python train.py --num_hidden_layers=13 --d_shared_expert=0 --moe_layers=[1, 2, 3, 4, 5, 6, 7, 8, 9, 10, 11, 12] --vocab_size=32768 --tie_word_embeddings=true --optimizer="muon_hyperball" --learning_rate=0.00808 --beta1=0.95 --batch_tokens=[65536, 131072, 262144] --max_steps=3305
Below are experts of layer 4 (counted from 0) of a mixture-of-experts language model. Rows are named router (the router's row for the expert) and show model dimensions 112-223. Each number is 500 + 40 x the weight over its row's rms, rounded and kept within 0 to 999. Numbers have three digits each.
Before each expert's rows: "mostly gets" lists some tokens that are sent to it at least half of the time. This comes from a sample of Wikipedia text that the model never trained on.

# expert 30
mostly gets: "apoel", "ild", " Lem", "chester", "oston", "ético"
router:506433476497440474468486462431493486534548524455545516484578538504463495482493508475485526504514511529445496477538545553453512471501490481495570479573570570493629519495507509531594510518482509532522433467574541534430471478475463479548473528537433429503509511482480464507434439543433467510502524502452495530557435507458505503501448475436

# expert 0
mostly gets: "oute ", "areer", "outhern", "| Year", "R ", "C "
router:499419525533484487473453539522527513458456479469490507504559522524500541505502471464619449463551518582464475547509546499541469512452424459466489420496507529514520530511495624548514440499484548448529544440460454545479464489421597506559536475480492455555564470460522497486523466484461448482554524440443525470528603434534542541434499561505

# expert 32
mostly gets: ".", " and", ", and", " and the", " or", "s."
router:464477467535472506439460533501528461476473542463511488500524536558539536412528503414541446496503546471463572515489537541521466458526492446562557455490498514496513519469498561556522519483537482477520482525481472533478517422463481584508531514535470502520438523492502489515515530511410512496516480520493471515538534463504510504430467561499

# expert 13
mostly gets: "ed the", " became", " played", " made", " would be", " began"
router:482469443454463534495409476500460485436469463445477531474552555512446526423503454451490427463517551589466519574458562468529477500461443434476429466494472513541517529455545475523506488490470494573530466474514440567464436478501501597459466495475522457538470540530509499468497498460451541486516558447453457525548511456430535478499436532508

# expert 23
mostly gets: "aj", " Khan", "ha", " India", " Raj", "ya"
router:427452500559490492518512507556520468431532491465507445480557525465467478516543479490516504495487498483495469544495527492510431526497477486519518528486509540495523488457532515559451530447436509534509577489518443504464459478542519516516511545522525558479509464583489398475504536461479463498538532468533499451534523513492522526465458569474

# expert 10
mostly gets: " was", " that", " is", " are", ", which", " also"
router:493476460552485542482520509472477481505533467489502474448493525497502478496516453478541435554552552549516522500496534520537468490382532457513490524490485464489534572463498535521486475512477559502489430478526430561444495428476491559449519482469515467513461554483529476413506514585469521485548573464464504436529532522501463517521453521477

# expert 39
mostly gets: " John", " William", " James", " J.", " Smith", " George"
router:458458474538470506523459522510546492464514543514459485508505545487461527455454411496592482477524527566478450433522520478518445529483484472436486433561546485476513480460547537553523467517462500512540488463460447509528453507516538599542469541448480470484509516461492453460509510519418465515589501477433478500564545514424538517473476515486

# expert 31
mostly gets: "\n\n", "===", "==", " \"", " ===", "The"
router:484456480494483561434510533475486527496501502482443460448485606490539449489504475461534506501550523545510440492534484549484502503406480478493508544518530499526542529528489516505539499539493543485541529509464443558464428478516545491566502475417453564459521434500544450482519513467502469482513530459484452556567519489537522605428470563418

# expert 17
mostly gets: "ini", "idae", "ians", "ius", "ia", "shire"
router:520433464504469585470480474480521441535533532497413478484503502533513531450485486507449473487505552504432502475511509496536427487491496446439546465555590535471510546463547536604534426470535526473498513540438476577503514500467414515483474496511465520533458513503555444462485521463472454521462510478424465495541525469492504556455471510458

# expert 4
mostly gets: "C", "B", "M", "D", "S", "T"
router:463445490492500531479445542464491485437508544521526422451544532520507486465451469504530469478519589488452500447411552496516501477452401462447532499505530455446507486485488552502559480472511587483458551476520457544511482423499516527629519480492501529536509444469543462513519488460478507531526492509368438442519529456558464577493487574455

# expert 22
mostly gets: "8", "5", "4", "10", "7", "6"
router:419501458501425475502509506464522486488545540438556455500519539548496512483533498435505476550524480532465491473510538542504430564450492483499453466532526561512556480440497532558536508418504552480506473467502423538470477474508486601603542474535460489462497474487567485433497486483445508454554516465472432500578536516508528515407507556467

# expert 28
mostly gets: " of the", " in the", " to the", " on", " on the", " at the"
router:436451469529474501417403506442478431496574445491441457473488538466450520459593503474514451548521566534444440510480531508493514523452468501472505522438519540499492565523502464551509453530516555494561460422507475513475503426493526509530550466493472466547509540461498495480494506543475526456504577419465477465533491520486561521464487529483

# expert 3
mostly gets: "\n", "| ", "- ", " |", "|", "  -"
router:446435472496455521509430518460577484514495515405502446524478525498512484491546500444516507494494507493499515590537526469479500589498505463430520447497513527508491553451557492535554534457502583520549491410504459506463508502469484500509520511512431434483422489469492487429504510506410516573513493489462442489530518510507540528511468541480

# expert 24
mostly gets: " s", " d", " car", " Grand", " Sk", " g"
router:464449503503480570435479547536549513545500480456493441565524486520496515513473470437523458481566447480495494454496491473554519487401418459468551484514532544490578531517514522520563477458509493520503518507504439638474500500512508525545500512458445507523529447514523497472505463442474500537462496501480459503620507479428514565422383531444

# expert 2
mostly gets: "- B", "°N ", "- S", "- C", "- P", "″N "
router:519489500534472435500453547446468487487516462405449471533452521493534516466513497457535513498575547549418524507499550501483496561471483501516417523500487484493501505425456480486544466483495548482529518495470467536470372533501497505527432476474479524449546531425491386477502440471478377528518543521443418509494584496480467474451503524435

# expert 12
mostly gets: "–", " second", " third", " first", " place | ", " Second"
router:433445467583497567484422523477534517481495545446483458437511599538548450517556505473525503454480509529500551513505457468526464509476512398490439434521548512448536546544507515534480496504449565487547565476473498544464436429475499501511542473442508423481547487467523464365526491375485482539468508484512478503538601472504561542489522513504

# expert 33
mostly gets: " N", " B", " S", " M", " G", " C"
router:471480501553482491472426530492500513487488495443474492516491526591518474434504519433523447469558535514486500477544534478516469544455451452515518493523528475553548494510531530581536506531532523508528505489469420551540463503487528514505539471491470464471532493503528442476461450481451505515517528504431461480560514468475537511482430544488

# expert 16
mostly gets: " in ", " (", ", ", ": ", " In ", "In "
router:507461466571497533447493469471519508494481495462525489458548513512473450527475441473523510505546521481464525564494592531572503465459501464511518469518550500509541484489598490579503494513499506495532495462506455494457472531484499511499497549469483445468571479444520485456504513516392476515467543465508494498536510497522499504474492531489

# expert 38
mostly gets: "===", "==", " ===", " ==", "\n\n", "===="
router:489445434504452508414474506417507483521491522472511454539524565494479429493498490504537481490573497475461472543510528549476472527410463506463531521516530493521525611471504500537531502444471575543521488499482458585414487509482499525594538482491492503471508496455493464464508520533390529479556514418481430474582503547449519577439474606449

# expert 6
mostly gets: " bar", " bomb", " rem", " bl", "oute ", " kg"
router:468446546621464574487389533521464457526536474432525525471510524544455450512467522471510526528571502516482469475520532432541473545431404471491503501518540516480476519507475531565581501499506563434508546517476478562510507465487554506593526499483498488560425510409564472466515538459433476493539542471487447514526559532489532560519458505416

# expert 7
mostly gets: "ation", "ations", "ics", "ical", "ment", "ology"
router:475444427533448490562508482490452471481468546479467527469517500486537522484498514517531426476570537522393511537483555524502408573501518473497513518484572496494451488530534536532558429434533572419494529477481463563440481488442427505541540561513503493465451557515484449415476517479412491440492492484471466476547552469471526515406503525443

# expert 18
mostly gets: ",", " and", " of", ", and", "),", " in"
router:514422439542441494509442502503496477499537488448516492522541490543495422434465527486510507517552576488477501518540525509548466466514482463512519477504569482556545591527495565551594515469545524452531472492512487536494530494495521533511551488493443462501501537482498533488464495517419500509541533516438512509549497504484527502484462553532

# expert 37
mostly gets: " new", " other", " American", " major", " former", " British"
router:489479457520487478496493477505524461519514584437503497447509578444514525521450535463504435497618536519477550520569511483462456485490488460456449506502566516473512521475535541529480490436525544442552528482488461561471428480485499530531529472473439544480529531431543477422459482469447507527540524432454461504530574503551531507430474539475

# expert 11
mostly gets: " Street", " Cup", " County", " House", " Avenue", " River"
router:428453489509495542488439557539538468476519521493503396505514569483530531497540515458549525481544502528430456514526554509462520505428509419517491470536503503527490489511510570584508459467485511479550507474502473518484519492479487554575529569487445468501517428531543444410501481501430496537491538545449489534538481523455500513474487523457

# expert 9
mostly gets: " three", " two", " four", " years", " five", "%"
router:483461486554451493424507523504524418479499521406499499483519548544445459506538518433480482517530546561480476519546501481546524504453498500455501497502544518478549502398506528549515471413562550464473480485539483488483491510405508566513572508504500424439446467514571444455430467515454473534510522530452479507535499482510519624453431565477

# expert 8
mostly gets: " system", " design", " town", " law", " book", " character"
router:474459458604438501454488537483481419416497434431470481451506530546482532488500535438533477497545534483438508498517520501513461553488491478460452514515592528491462582450533478528542489489535540487522507465445482561492492476481497547558510460454494526462451451478492450446504480539448468490502501478451463479555502498539512526415522544505

# expert 20
mostly gets: " sub", " trans", " hand", " drug", " fish", " tropical"
router:490503459536492455520416565457545435488491505420517482525498499506506512459533550522506417500573540552509477531485566538531447532414497482425499563475563448510444587443508493528530483513537490460503498461502457533478493492476570532555478482536478526456510508438498459469469454487443483552513551420436476471539575460454500527487471552413

# expert 19
mostly gets: " Army", " government", " College", " University", " County", " District"
router:446438479560479492506492555492482451495503461484471518468522559521455508478475526452550537540516505548454486571554536504463482557465439484502574443479615524487481500479538514575508434516524510475509519503445470519457465463480519574508543496518493469543488432462531497473489525469453440504531509519391424515544470458547538521452517557407

# expert 36
mostly gets: "ut", "ac", "aj", "ę", "ak", "uk"
router:448428458536434545473485481479546430472486546444451492443563532537512545447463431472452495518507554475518499553512492466469444531503447527530463471478545509497526489492567593474518426463507530561491507520530488551467514479469511538536488519533482511549478508476504439475513487481456446543562554442518475482519507531522482554477471504449

# expert 34
mostly gets: " |  | ", "% | ", " |  |  |", "′", " |  |  | ", "%; "
router:452441535557501524470480473524440495498457506437508496479529513530459462489491460515492456478507535479514474548547498525518475493499418440444493488531553476485577468531581537523522454480502469446518493433487468524487435490513532524524509507404491468510481413451524469485503476465480522496546564478480442437544520505481546564485441508461

# expert 25
mostly gets: " the", ", the", " The", " a", "'s", " A"
router:458437462487477529445469508500533443474519530488424521484465541528468526527470477371488572520504529601520557436542548469488485477436493445452466506502589486471496536486530475554514417521480565493548474448500470549452465531498496550523474512519468475560454500505535416462509562495438459564499537507402479498553517545515572547458501555463

# expert 14
mostly gets: "000", "015", "012", "006", "017", "024"
router:506464466601470494467483501482519465493493597435459436436494494478503528507486514457567479582570537528457497534501515537530469523417477502528501483549538546498491472423559524505501487467479547511531546489479483523494518472499519548579499571448509461513537475461555463410506521497408524459493516489450528498571508536474493518463536539470

# expert 1
mostly gets: " by", " with", " with the", " as", " as a", " by the"
router:484403481513447501495458525533575487457549480500483422498506573482473520465464505482523488453516503511499498484476528439547425580512499459525487531504569508429519489474468513537592435428480508542478445462460486530441388499547471561515508516456487522475474544482481497452476545471451482541535487535451511502577530456449569515491468506480

# expert 29
mostly gets: ")", "ing", "]", "?", "}", "!"
router:484461440556497594433487581542527481448540544485509476469538509504477521530456475459527500484508533553479450534498513509549482487411501494483495493523519495491517464473551564513561477387420545530553503412533445577506486497516520535521484549480423457507469478455511420447513507475472551487537456528434492468521508450504510519469373538518

# expert 15
mostly gets: "017", "015", "018", "006", "014", "012"
router:440448487567503523466486481514529521488555525487466426464481553514516490488496457437541465512631527543493477517512548523519415539452449458521520476563558535462538480462558506483509482499509525496549532496510510556513484508537525537589560515481487487469536438466540455482519527565448457478538600464431478476549537441444516501462424517466

# expert 35
mostly gets: "2", "1", "0", "5", "8", "3"
router:482490456504490544486486570487547463478521514446510496484525575543541516535524484450511438477488512516429475557476534548529420504456413490465526520503528483537524473524489489559545444492486530564463474512483457531515478447498462581596497459449497513522541518504522462449508465549444524509517558451495448469538522526537545534464481534471

# expert 27
mostly gets: ", L", ", K", ", B", ", S", ", G", ", R"
router:438441461548441494490436604516466519470532522499461460515540554471453481418498493439492484522522520502458494438541504504494480448516470483474516469525595499507501545478500558552548509464510571469487486441511486528484457415510503542549503475498465532484474553501458496469533511414466481468481531523422424532522475462588586535489438564428

# expert 5
mostly gets: " film", " music", " album", " player", " book", " song"
router:490472525536453569406485509475486498463507514452536411524503506510493474507507455505536513527507540517500481559535522524578402516441463474479479445483558501586555519558498519559567522437526519503570477495448449560453462491463522558558539451449471492476541441519519452474485503427455508448535465493436454484584543516455490485420482531452

# expert 21
mostly gets: "itive", "ject", "enc", "hold", "ident", "per"
router:502422421522478507451493493441500442446513471445479464472458550487499467431515565526580400490533526514490574517520567489499410476457488417551433484450535528531527470532450486551622463528550547431559505510459413572442457478484467508578493507522461501463489552472555469425500513469462531470470530417500454478510534467510492488478489511468

# expert 26
mostly gets: " cl", " fl", " dis", " sl", " pl", " wh"
router:483452510521474484462508572456520434474497498470507472569518525526462460438469528469516386513531505494493477498544512531568468497475400432495448506487553519535543550475472521590516512516517542475551480516454419575471477480469535517563480486504461492531461529351538457437472418465463536475471505480465449430526552531484528502432455572464